Experts of a small language model.
Size: width 192, 19M parameters.
Experts: 80 experts in each of 4 layers, 8 picks a token, a sigmoid router.
Training: a variant of Muon for the experts, 713M tokens, 11354 steps.
Below are experts of layer 4 (counted from 0) of a mixture-of-experts language model. Rows are named router (the router's row for the expert), gate (a neuron's input weights, with its number), up (a neuron's input weights, with its number) and show model dimensions 160-191. Each number is 50 + 15 x the weight over its row's rms, rounded and kept within 0 to 99.
After each expert's rows: "comes after" lists some tokens at least twice as common just before its tokens as in all text. This comes from a sample of Wikipedia text that the model never trained on. Tokens count by the router's weight.

# expert 12
router:62 39 38 47 53 39 30 60 57 75 60 42 52 41 72 21 71 40 57 37 65 54 56 58 54 76 59 49 66 51 61 22
gate9:56 55 47 29 38 61 35 40 63 51 42 46 55 43 65 52 73 65 61 49 55 53 46 56 35 47 36 68 28 59 33 59
up9:35 68 62 64 44 56 79 34 46 27 63 85 56 72 29 57 67 09 28 56 50 65 54 66 58 57 84 34 56 69 76 50
comes after: " |", ".", " 0", " 1", " 2", "2"

# expert 48
router:41 46 47 50 48 65 51 51 81 64 63 47 53 47 46 35 77 52 46 39 58 52 58 49 46 63 40 44 40 62 27 45
gate0:38 59 40 48 59 37 26 36 44 56 42 39 50 53 23 19 57 74 67 52 40 50 57 40 61 49 40 46 45 82 45 30
up0:54 63 66 32 36 43 25 64 58 51 48 51 23 40 87 41 52 52 44 52 38 58 86 39 72 11 79 34 62 61 33 68
comes after: " |", " 0", " 1", " 2", ";", "–"

# expert 79
router:70 43 50 71 41 52 66 37 27 63 59 52 63 63 38 34 72 53 31 34 46 58 55 54 36 67 44 39 00 68 70 56
gate9:55 59 38 61 45 58 42 50 64 50 29 41 45 55 16 54 45 65 72 39 37 78 58 65 45 52 56 35 56 53 48 45
up9:62 61 63 56 61 80 22 42 45 71 42 49 49 56 61 33 36 99 55 60 27 42 48 01 32 32 34 37 60 52 34 99
comes after: "\n", ")", " 19", "\"", " =", "ia"

# expert 5
router:51 36 51 53 50 27 45 67 63 65 55 74 53 40 64 41 82 46 38 30 11 46 43 44 55 51 53 35 43 41 66 34
gate0:47 26 49 59 30 59 44 35 54 32 49 28 67 57 53 64 40 40 24 50 26 26 42 31 62 72 49 45 33 69 48 55
up0:53 68 55 58 43 58 55 53 36 31 84 42 34 53 54 55 71 69 49 29 57 35 63 54 39 70 68 35 50 74 64 80
comes after: " |", "|", ".", " 19", "–", ":"

# expert 30
router:35 43 65 82 44 68 45 56 53 45 21 44 91 29 61 34 82 45 54 39 43 65 61 56 51 35 56 41 32 50 46 72
gate0:42 61 67 49 45 79 72 60 63 64 70 46 45 60 48 51 51 32 42 48 40 39 35 46 38 63 50 50 48 70 51 45
up0:51 20 66 33 72 57 68 57 26 48 68 51 58 39 77 26 60 76 30 47 54 27 35 43 46 60 55 21 51 70 31 63
comes after: ".", ",", " 19", " 18", " that", "\""

# expert 28
router:60 34 64 72 75 70 37 53 60 16 35 41 70 36 41 36 79 71 17 39 54 52 33 36 55 41 54 15 24 54 56 24
gate9:36 56 47 49 68 43 57 58 49 34 35 50 36 77 18 71 61 39 50 55 51 71 44 26 57 46 54 49 48 05 36 60
up9:45 72 47 46 65 54 33 38 28 41 46 58 51 59 45 60 64 42 64 61 52 67 58 59 54 40 54 56 47 36 32 52
comes after: " re", " ", " to", " was", " and", " he"

# expert 68
router:40 41 58 69 62 55 21 36 51 54 43 41 50 62 52 50 65 55 37 54 42 43 25 49 56 57 57 33 58 51 51 41
gate0:53 73 70 73 22 42 26 44 15 19 26 37 44 82 19 44 56 85 70 33 32 52 50 65 55 42 52 45 69 70 32 59
up0:40 45 40 33 82 63 54 60 28 60 32 39 49 51 74 21 76 63 67 43 35 61 46 54 43 51 17 36 56 58 84 59
comes after: " |", " 1", ":", "|", " 0", ")"

# expert 70
router:58 46 60 68 47 53 51 64 53 52 57 54 66 32 56 39 67 33 25 32 13 50 48 81 44 50 41 43 33 50 41 50
gate0:58 05 58 37 95 52 43 43 94 30 72 23 41 43 38 41 71 65 48 20 49 70 57 72 29 50 39 40 26 38 14 49
up0:49 12 50 47 69 71 56 41 51 58 57 60 63 51 63 51 60 62 25 00 64 54 68 65 27 43 45 62 26 41 43 46
comes after: " |", "|", " (", ";", ":", " in"

# expert 40
router:64 49 79 72 60 51 33 89 61 46 50 33 55 48 33 32 61 55 51 76 35 60 52 47 12 49 60 38 38 64 68 48
gate0:36 77 46 47 27 31 38 77 66 26 61 71 48 34 53 69 21 64 47 55 67 50 69 69 69 45 52 40 41 48 54 49
up0:45 53 41 54 53 46 27 46 73 73 44 66 42 67 53 55 80 40 35 56 53 64 61 55 55 31 45 53 42 45 64 42
comes after: "s", ",", " it", " which", " It", "es"

# expert 46
router:75 22 44 63 75 66 47 38 52 56 34 52 60 30 39 39 54 50 27 36 61 47 50 40 59 38 62 37 48 48 74 33
gate0:59 66 57 67 37 35 28 54 49 40 64 60 52 49 47 64 43 21 54 38 33 73 60 53 60 50 61 44 43 57 52 34
up0:19 59 29 44 53 42 58 51 21 72 44 40 65 44 56 46 48 34 45 61 75 23 45 67 65 48 34 71 46 38 35 69
comes after: " ", "-", " c", " st", " p", " f"

# expert 45
router:58 25 46 87 54 71 46 53 58 57 51 39 54 44 36 40 46 35 76 55 52 91 25 55 59 50 58 35 62 65 54 59
gate0:50 55 70 52 61 69 35 55 11 60 61 48 43 53 51 11 51 88 55 30 32 50 43 51 52 72 56 75 56 37 58 40
up0:37 56 55 43 36 55 37 56 52 54 91 46 44 74 78 56 53 14 39 51 54 25 41 14 13 49 49 52 59 61 31 44
comes after: " |", ",", "-", ":", " by", " of"

# expert 65
router:89 30 57 57 57 59 42 53 47 45 35 45 69 29 56 38 76 58 30 46 87 65 39 49 48 56 67 40 49 51 92 33
gate0:62 47 20 49 34 53 39 38 45 33 45 28 57 59 50 51 61 48 44 46 58 44 50 64 59 55 55 59 36 43 58 65
up0:51 48 73 40 54 45 71 63 53 74 36 45 57 54 71 49 47 28 49 54 35 66 60 37 76 39 34 32 52 42 37 61
comes after: " ", " f", " p", " c", " b", " S"